{"n_experts": 32, "router_z_loss": 0.001, "tie_embeddings": false}
Below are experts of layer 6 (counted from 0) of a mixture-of-experts language model. Rows are named gate (a neuron's input weights, with its number), up (a neuron's input weights, with its number) and show model dimensions 0-255. Each number is 128 + 24 x the weight over its row's rms, rounded and kept within 0 to 255.
Before each expert's rows: "mostly gets" lists some tokens that are sent to it at least half of the time. This comes from a sample of Wikipedia text that the model never trained on.

# expert 29
mostly gets: " American", " University", " Army", " British", "American", " government"
gate1 [144  95  84  96 111 155 153 131 128 134 107 126  94 126 121  89 147  77 116 134 138 136  95 122 164 101 175 143 109 166 117 101 102 108 148 120 163 140 106  96 105 172 167 140 105 113 149 155  86 139  93 144 132 138 107 114 117 144 148 117 116 124 117 127 106 138 176 141 142 138 113 143 122 149 129 122 136 131 121 113 141 126 171 110 109 115 124 135 127 104 102 143  95 147 116 151 161 124 109 132 116 167 158 169 124 134 141 119 143 134 153 166  98 167 159 102 145 170 120 118 109 122 118 148 121  92 108 212 147 123 126 132 173 134 148 139 104 131 116 149 168 138 143 142 131 156 166 134 111  87  83 127 160 147 128 144  95 189 125 108 138 165 117 117 128  93 180 120 131 137 122 166 114 104  95 111 111  99 138  75  65 158 121 131 152 158 110 137 119 121 134  63 111 149 150 171 101 101 126 156 155 134 137 123 131  90  88 155  92 136 118 117 100 145 140 112 103 132 146 125  87 117 114 161 114 117 115 127 145 121 139 133 102  70 136  98 126 153 162 112 126 142 123  97 138 141 114 126 153 126 101 159 145 151  89 126]
up1 [135 117 128 115 139 152 150 129  98 139  97 110 109 187 108  98 132 109 103 149 131 149 106 120 165  97 170 156 137 147 108  91  91 110 146 130 120 127 105 100 119 140 143 139  79 109 152 131 113 153 137 117  95  99  95  89 105 133 141 118 113 137  96 102 127 136 123 118 175 138 125 129 145 151 124 118 148 119 140 119 131 100 180 126 135 136 100 108  98 146 133 143  87 132 135 130 183 134 104 165  86 149 147 129 153 127 118 116 127 127 148 155 103 162 142 132 129 157 102 120 122 123 100 158 168  90 130 205 173 100 143 139 175 120 130 130 123 124  90 161 161 128 133 128 151 151 153 127 114  94  76 160 118 183 127 167  90 191 117 116 112 125 121 134 111  76 151 119 145 121 149 157 144 118  93 120  80 104 144 116 112 148 143 142 163 187  92 146 114 154 131 101 130 137 169 118 118  93 122 139 126 164 151 129 117  93 116 164 124 119 119 121 101 158 145  95 109 122 109 107  87 119 135 170  81 109 138 130 131 114 126 137 149  91 109 141 141 125 149 120 112 102 150 130 133 152 123  93 165 137 107 174 111 136  84 131]

# expert 13
mostly gets: " (", " un", " inter", "(", " pro", "ici"
gate1 [152 123  95 161 154  86 147 147 129  95 102 169  90 150 180 154  92 107 115 136 156 104  76 151 110 142 166 114 140 117  99 122 100 166 108 131  78 130 163 145 105 103 154 102 127  81 138 123 127 140 129  90 134 116 103 107 100  92 120 121 142 119 139 118 120 169  90  90 134 122 164 126 165 165  83 148 146 162 132 141 158  74 155 118 148 112 138 101 124 110 140  95 123 133 132 150 105 105 115 147 159 117 123 110 134 122 135 145 183 143 119 128 105 126 142 149 142 100 137 150  95 168 134 116 109 155 100 108 175 143 175 131 154 121 179 150 134 146 104 108  93 166 154 143 158 142 140 156 131 152 133 117 144 130  92  86 126 128 118 137 104 138 131 118 117 167 104 137 120 102 125  85 140 151 128 133 157 138  87 118 165 152 141 117 120 111 138 128 102 143 149 135 123 154  97 159 142 137 118 127 151 109 105 135 117 103 125  75 119 110 178  99 119 135 152 133 114 123 134 140  85 156  93 155 144 127 128 100  85 202 138 124  82 130 116 171 153 113 139 136 153 103 110  95 108 116 116 129 168 118 138 128 128 103 150 118]
up1 [132 148 100 113 126  99 105 172 130 120 131 119 145 151 154 150  60 129 131 135 129 124 118 121 138 109 119 147 146 118  98 134 112 154  91 153 159 149 161 143  98 116 149 123 143  87 132 137  63 147 138  63 146 122  74 115 110  95 114 195 162 105 178 139 160 154 121 138 119 123 163 153 150 182  87 129 157 145 109 147 122 113 137 114 113 130 125  64 137 114 164 101 113 161 134 150  96 130 145 141 128  99 137 130 130 113 151  95 162 111 121 126 124 122 119 175 151 131 167 137  95 146 126 133  81 124 124  91 132  80 190 127 153 135 149 134 131 160 107  94 137 144 160  97 118 154 110 136 152 157 121  90 158 110  71  80 118 130  87 136 118  92 133 123 127 132 163  92 113 147 144 110 132  86 146 126 138 112 144 106 164 112 161 100 126 123 139 126 112 107 122 132  98 154 116 167 142 111  89 153 147 112 123 139 110 124 144 129 151 144 130 101 106 114 125 137 103 132 113 169 117 186  94 135 120 123 101 132 146 158 142 138 115 143 125 148 152 145 127 137 138 120 110 121 106 109 132 135 109 119  89 174 153  95 155 134]

# expert 23
mostly gets: " was", " is", " been", " became", " were", " began"
gate1 [111 114 114 158 120 136 114 137 136 150 134 136 156 138 118 150 148  90 161 102 142 122 127 118  84 129 124 159  94 153 154 125 107 149 139 155 147 115 145 111 121 131  78 147  81 133  98 127 123 126 168  96 145 156 108 125 194  77 124 163 110  92 140 115 113  80 128 148  95  99 148 127 109 175 108 130  90 108 117 117 136  78 132 154 141 132 152  53 116 100 114 128  93 177 119 102 124 126 157 126 111 144  87 122 160 148 138  98 129 152 122 137 104 171 111 172 136 116 111 116 184 144 176 104 129 141 129 128 121 130 100 114 149 129 109  88 143 117  93 157 136 108 145 161 164 148 143 155 116 144 142 115  95 155 166 120 122 108  59 136 125 110 106 129 126 141 148 137 149 133 105 112 157 118 153 142  85 151 117 159 125 139  68 127 116 132 127  97 121  95 117 128 158 129 117 130 137 119 127 142 164 155 135 132 122 132 143 146  97 145 107 166 110 133 137 131 131 109 156 143 120 120 135 146 159 107 171 114 133  96 156 102 118 169  91 140 125 144 149 123 136  79 150 105 173  95 102 107  79 126 112 148 139 174  94 115]
up1 [102 116 115 120 144 120 137 106 140 152 119 150 122 106 121 108 146  83 142 133 121 101 116 116 126 119 149 159 114 189 163 127 121 147 151 164 158 119 151 139 103 138  79 174 107 114  83 111 112 106 162 139 121 124 111 137 202  95 150 147 130 112 142 125 133  87 132 133 101 119 162 123 102 171  99  95  84 123 125 130  87  75 149 144 133 134 147  90 115 122  94 149  85 133 120 120 103 140 185 139 109 136 106 138 144 133 125 110 135 141 123 148 112 159 119 140 151 104 122 167 171 122 160 129 164 147 116 104 135 120  87 106 173 112 129 121 132  98 113 153 105 112 151 180 135 123 104 125 120 150 159  89 124 129 155 102 135 128  40  98 139  98 106 138 118 151 131 159 132  89 101 127 147 105 183 154 100 140 129 154 116 143  85 147 123 115 124 136 126 126 151 154 166 134 132 125 141 118 100 111 153 163 136 121 131 119 139 127 108 150 141 132 132 151 126 125 141  96 150 116 139 131 134 159 146 128 152 137 107  93 128 113 144 147 123 131  93 141 131 124 129  88 152  97 216 103 111  97  91 119 115 153 149 182 103 148]

# expert 10
mostly gets: " ft", " cm", " kg", " mm", " his", " metres"
gate0 [130 109 124 130  83 140 134 139 152 117 115 134 123 109 123  95 152 166 134 115 121 119 152 126 117 138 125 113  62  75 137 155 136 126  96 142 110 172 126 126 156  58 124  80 117 167 181 162 155 113  77 108 132 120  74 124 159 122 129 145 154 115 131 139 130 159 109 154 128 135 112  86 149 121 159 166 133 114 130 128 137 144 111  90 128 106 153 131 163 156 131 114 152 173 119 165 149 127 156 112 159 156 156 131 129 159 105 126 101 128 183 138 142 113 112 144 162 151 110 108 122 152 155  85 146 115  92 136 149 105 148 143 122  87 122 128 163 126 154 133 100 115 144 111 133 127 128 145 108 105 123 152 137  86  98 199 145 119 165 138 119 111 130  99 130 109 103 107  83 156 118 133  78 123 150 100 109 101 107 133 145 131 122 155 107 138 118 119 143 153 145 169 171 133 142 115 147 133 106 122 152 162 135  95 114 122 105  97  71  91 133 150 115 133 139 112  94 114 142 115 141 164 163 114 121 133 110 127  86 131 171 139 132 144 128  94  95 123 135  86 138 149 103 121  98 122 119 151 157 119 102 142 113  91 124 188]
up0 [158 102 137 109 107 138 123 123 124 128 116 126 158 122 135 108 163 137 104 121 134 110  85 134 108 166 144  97 129  86 145 101 142 105 116 150  68 181 121 150 162  85 104 100 144 156 137 112 133 110 116 107 141 148  89 143 158 117 135 130 153 100 126 138 174 139  70 145 107 182 126 116 164 106 132 163 170 130 129 110 152 136 117  97 153 146 152 133 132 159 155 130  87 155  89 144 117 108 169 114  94 154 171 129  95 121 126 122  99 106 169 137 123  95 145 137 150 129 109 135 144 116 124 113 144 121 120 157 134  81 166 176 124 133 138 119 129 138 143 138  86 135 149  77 142 123  90 151 102 114 119 160 156 110 108 194 111 115 169 123 134 156 147 126 148 102 124  96 109 175 102 132 105 104 138 108 125 124 122 124 149 100 132 123 122 152 120 109 148  93 152 166 159 121 129 123 103 108  79 157 173 157 115 120 162  85 118 121  71  74 121 129 147 136 150 132  93 105 166 109 135 116 113 120 131 174 128 126 107 139 155 136 123 175 163 113  91 139 125  75 148 149 112 113 141 126 109 131 135 124 121 144 112 137 104 136]

# expert 11
mostly gets: " John", "ford", " James", " William", " George", " Peter"
gate0 [153 152 130 143  85 112  99 119 101 167 122 149 125 109 149 142 117 129 139 134 143 125 116 103 126 132 152 159 158 159 129 116  99 152 136 101 100 170 115 147 113 137 129 123 101 140 106  97 146 114 114  87 108 123  87 125 115 140 145 195 173 143 126 152 118 134 142 130 176 138 153 143 119 106 160 137 180 167 135 142 109 129 142 129 117 119 115 131 148 133  94 130 126  86 131 114 126 161 145 103  97 127 104  93 138 139 141 106 120 102 145 107  89 153 115  93 124 141 105 122  97 171 148 130 121 104 104 110  76 146 103 121 124 108 143 124 170 110 103 123 126 162 129 123 107 134 132 149 143 121 155 124 180  80 128 152 159 124 157 100 125 120 139 134 119  65 104 151  92 129 138 122 104 136 146 125 139 139  99 104 141 117 108 180 133 161 145 128 144 109 145 127 133 114 118 122 106 147 104 155 134 114 172 133  93 162 192 160 126 145  37  73 124  73 140  90 137 139 173 123 109 108 159 130 173 130 136 142 125  99 153 150 133  98 156 139 147 131 166 111 141 133 110 125 110 144 129  95 168 100 118 107 116  67 103 123]
up0 [128 138 161 158 110 128 102 138 106 178 108 112 135 121 137 130 132 118 124 144 135 114 132  91  98  93 146 144 118 120 165 125  79 136 166  59 110 132 116 185 105 140 134 153 163 121 128 102 113 137 145  83 138 133 100 134 124 102 125 169 118 123 125 143 142 110 142 154 136 142 141  98 129  74 151 145 166 154 161 143 155  99 122 147 113 129 120 148  94 196 174 174 102 108 133 118 129 123 159 134  83 127 124 124 144 138 125 113 113 102 151 105 105 116 127 142 125 128  96 126 162 156 148 133 137 155 138  99  86 135  77 139 130 142 129 162 112 116  96 118 105 131 110 104 126 130 135 139 151 124 145 142 189  81 149 112 128 143 117 117 111 142 160 121 144  86 122 137 100 106 113 111 125 112 136 105 143 139 111  81 135 116  86 164 144 141 155 125 150  91 130 150 118 128 142 152 148 153  85 174 100 132 151 135  87 162 143 116 166 121  98  86 145 108 125  90 120 166 193  61 136  96 140 112 163 139 124 150 140 121 117  91 105 124 154  81 179 126 106 108 151 156 111 146 125 151 135 117 151 111 113 125 114  94 127 132]

# expert 15
mostly gets: " ft", "aged", " scored", " round", " Loss", " losing"
gate0 [153 119 121 149 116 124 101 136 160  92 153 114 161 130 125 112 142 110 135 112 140 132 159 175 131 114 140 122 154 112  83 135  96 130 156 136  91 123 123 135 109  88 118 113  94 122 130 132 127 110 129 121 165 142 113 140 168 154 113 120 146 128 161 149 123 120 126 113 128  89 145 108 102 154 135 123  93 132 127 112 109 122 134 102 169 148  82 152 135  92 102 143 144 122 117 160 135 131 115 107 153 141 171 133 111 145 127 118  83 128 110 130 171 184 150 155 120 146 137 114 131 154 120 130 132 130 125 115 177 154 124 108 106 120 102 146 129 151 134 131 123 120 128  98 139 155 128 131 133 121  95 150 172 136 111 103  92 124 167 153  88 139 130 117 130 101 156 105 120 167 139 104  76 117 136 110  99 136 106 133 142 107 120 164 103 138  89 153 136 158 117 181 115 197  63 145 145 124 117 130 155 182 174 150 119 130 121 159 129 123  96 154 109 121 139 109  66  89 109 184 120 137 124 142 153 102 134 110  80 123 193  48 133 134 121 142  98 138 159 127 117 148 117  69 131 136 112 134 163  86 104 133  98 115 146 137]
up0 [165 121 131 124  75 118 113 133 161  93 121 139 123 126 145 141 165 125 147 120 139 119 152 127 147 137 158 111 121  96 106 125  76 105 133 138  94 101 147 153 120 106 105 105 115 142 143 180 132 119 136  92 112  83  84 125 153 147 130 117 173  60 156 164 132 132 134 135 146 113 137 140 101 135 125 101 126 142 126 132  87 125  76  85 167 141 131 133 148  91 123 135 144 133 139 180 120 121 128 109 135 107 120 140  87 134 148  78 103 164 115 153 109 174 136 136  93 135 127  98 141 133 147 135 170 175 159  94 139 134 113 113 135 116 116 142  86 133 158 103 184 114 137 109 119 164 127 118 135 120  74 163 180 138 110 126  98 126 135 154 124 164 135 113 139 140 139  85 117 131 167 130 124 105 112 138 125 163  88 126 118 144 129 103 122 157  90 173 118 166 137 152 126 165  88 129 140 120 107 151 158 171 145 150  85  91 128 150 116 150 141 137 138 128 167 128  98 140 110 172 101 161 149 153 139 124 142 130 109  84 149  97 138 155 144 130 105 121 157 159 130 148 113 111  98 112 116 134 164 107  89 105 117 103  91 103]

# expert 4
mostly gets: "\\", "_", " \\", " ge", " Ch", " Ne"
gate1 [136 121  98 162 118 115 136 131 144 143 166 108 123 123 157 134  83 110 140 111 136 148 100 140 109 126 123  96 117 129 128 110  98 126 140 103 109 104 124 118 140 126 153 152 121 120 133 120 158 150 134  88 109 139  65 116 134 128 118 147 109  96 125 131 144 137 155 171 141 167  91 110 173 142 147 108 130 140 129 124 127 139  96 126 125 122 170 119 108 132 145  80 141 106 119 130 165 102 154 135 144 145  83 144 135 120 153  85 146 123 135  82  89 105 152 142 115 176 182 120 131 139 129  80 109  86 143 157 112 133 128 125 103 121 102 115 148 144 111 118 137 124 158 105 115 156 151 106 136  98 167 133 152 130 112 150 134 129 149 118 130  97 159 120 122 162 133 149 133 160 175  76  95 139 124 167 158  84 106 117 190 138 119  92 153 156 119 106 128 144 106 107 116 162 118 145 176 107 163 166 192 143 130 145 108 139 108 117 126 111 157 108 136  91 122 134 167  69 135 112  91 178 111 144  79 105 120 150 116 168 134  80 175 136 121  87 128 139 122 129 137 127 124 126 112 146 111 112 123 132 108  99  90 121 183 166]
up1 [127 100 109 128 117 139 117 128 111 140 129 102 135 145 111 131  95 154 136 104 126 145 145  81  87 126 116 104 157 131 130 132 108 130 149  81  64 100 149  90 152 100 156 151 125 118 143 153 149 139 164 106 142 153  86  93 155 109 107 138 129 134 144 121 116 139 174 121 173 146 124 148 155 148 126 130 121 101 133 133 145 107 130 113 106 137 178 136 142  92 126  67 136 118 154 142 106 133 138 133 144 141 120 143 167 124 125  92 117 113  94 113 132 119 147 159 150 156 160 120 129 133 127  78 121  82 113 190 138 114 139 134 113 104 104 169 135  97 139 136 140 146 157 109 131 146 171 186  90 143 171 119 119 134 123 139 121 124 162 122 112 105 119 103 107 172 153 117 129 114 143  85 149 150 133 146 111  88 112 161 167 141  94  87 120 149 108  75 138 119 152 115 102 155 128 117 157 117 137 126 148 151 126 155 118 109 128 107  92  97 155 125 123  97 125 146 132 128 147 122  69 173 110 131 128 115 158 132 127 163 147  73 203 160 127 159 143 125 105 128 125 105  73 129  85 145 125 145 133 146 106 141  89  93 146 152]

# expert 3
mostly gets: "The", " The", "See", " This", " former", ":"
gate1 [140 168 126 150 133 142 112 139 169 144 134 170  97 140 156  93 124 112 137 117 123 127 151 164 128 129 101 177  78 135 107 133 130 120 163 123  82 106 133 122 161  96 137  76 107 131 157 139  78 110 124 118 102 132 130 145 125 163 163 145 147 108 146 137 137 134 185 137 151 146 157  84 152 106 107 133 124  92 125 139 134 116 141 134  62 139 153 162 156 104 125 163 131  77 152 169  96 147  94 169  88 114 144  76 149 127 141 139 127 133 110 149  87 170 112  99  98 142 158 141 130 121 125  98 112 104 119  84 158 143 148 122 117 131 133 131 101 129 117 125 150 138  92 101 132 152 114 126 138 112 136 108 115 124 117 144 135 140 104 122  88 104 133 100  87 124  99 132 137 141 150 113 133  93 177 137 111 182 157 120 135 135 136 117 118 154 139 145 127  94  99 138 181 156 132 172 122 150  86 142 117 172 127 145 136 135  92 138  70 121 120 136 150 106  99  96 113 107 119 102 108 124 134 123 148 115  77 166 172 111 108 116 116 158 138 125  98 155 167 114  78  98 141 146 123 123 123 121 174 137 110 132 131 127 107 154]
up1 [152 149 132 148 100 138 128 159 107 115 147 144 131 162 154  79 103  83 142 136 112 131 120 130 109 102  71 175  89 127 116 153 126 167 146 156 110 104 122 123 150 114 140  84  86 137 135 105  85 115 132  96 128 151 138 164 112 157 136 143 149 144 152 155 145 117 155 147 151 150 126 118 135 112 140 120 134  90 108 130 111  80 106 146  48 128 132 141 160 127 127 161 160  81 145 128  99 132 119 140 100 120 158 121 149 132 152 114 126 154 120 169  86 175 122 101 128 159 156 178 112 109 137  85 119 142 128  90 158 123 117 128 140 138 123 157  97 121 101 114 136 118 105 115 147 154 124 156 130 110 156  93 121 123  88 133 139 119 125 114 127 112 135 111  99 158  87 133 138 141 159 109 142  64 140 136 110 155 150 149 117 125 132 131 117 101 143 135 142 105  70 148 199 129 134 150 139 114  94 160 100 135 124 149 143 172 107 149 106 118 134 159 114 112  89 104 145 113 130  93 136 139 130 142 135 101  85 151 193 115 122  98 101 170 125 136 100 155 172 117  69  99 151 146 148 129 109 122 142 122 137 129 132 137 118 142]

# expert 27
mostly gets: " had", " they", " have", " has", " would", " this"
gate1 [148 146 153 124 135 156 181 148 130 116 103 111 126 120  96 119 139 111 145 128  62 141 162 103 166 130 165 181 152 151 134  93 133 128 110 145 158 114 137 123 116 164 110 164 144 140 131 152 112 109 168 112  98 144  93 137 129 144 141 119  92 113 150 137 127 117 150 120 118 107  96  97 124 153 100 141 153 117  89 123  72 120 124 108  95 150 120 124 110 112 151 131  84 109 117  94 114 122 174 140 114 123 150  96 109 134 153 152 118  95 147 108  95  99 139 129 106 148 108 111 120 134 119 149 136 114  82 152 162  78 119 128 141 149 139 136 116 125 152 148  86 107  82 130 100 152 126 157 111 150 122 120 125 146 165 113 159 143 115 150 137  92  93  91 110 115 126 137 124 116 111 129 141  81 136 152 119 118 152 129 141  91  94 111 121 129 116 167 159  96 184 132 183 136 105 134 161 147 169  99 132 132 132 130 167 164 127  96 141 140 160 145 136 149 109 144 119 143 196 149 114 149 122 109 145 117 182 112  93 145 128 154 114 146 105 128 169 115 124 114 142 135 153 138 118 112 112  96 139  32 137 111 150 118 142  91]
up1 [116 141 134 102 143 122 128 159 133 167 122 120 162  91 108 110 102  99 109 122 111 138 120 146 173 142 160 158 124  89 117 102 110 104 157 148 119 113 114 133 121 127 135 149 120 129 152 119  96 169 143 145 123 111 118 122 124 141 149 139 116 131 162 102 125  81 182  90 147 107 116 123 161 180 123 149 123 134  98 151 102 149 146 148  98 155 156 111 149  66 110 151 125 136 135 138  97 144 164 147 126 132 189  92 156 101 114 124 137  98 112  90 134 181 124 119 107 143 113 106 142 135 131 111 145 131  95 146 106 106 136 138 168 139 157 147 133 109 161 107 131 127 141 183 106 138  85 106 145 106 127 108  94 144 115 124 131 137 142 156 181  96 166 107  85 102 106  65 116 135 175 139 137 102 121 134 116 132 112 134  95 119 115 116  98 149 146 165 149 160 125  83 135  83 126 119  96 144 128 128 160 109 110 110 137 157  96 118 132 119  89 124 145 155 127 130 127 155 175 119 102 131 172 119 105 137 143 101  99 137  91 137 155 133  90 103 102 131 179  64 145 136 161 153 157 140 159 150 145 131  87 153 150 132 151 110]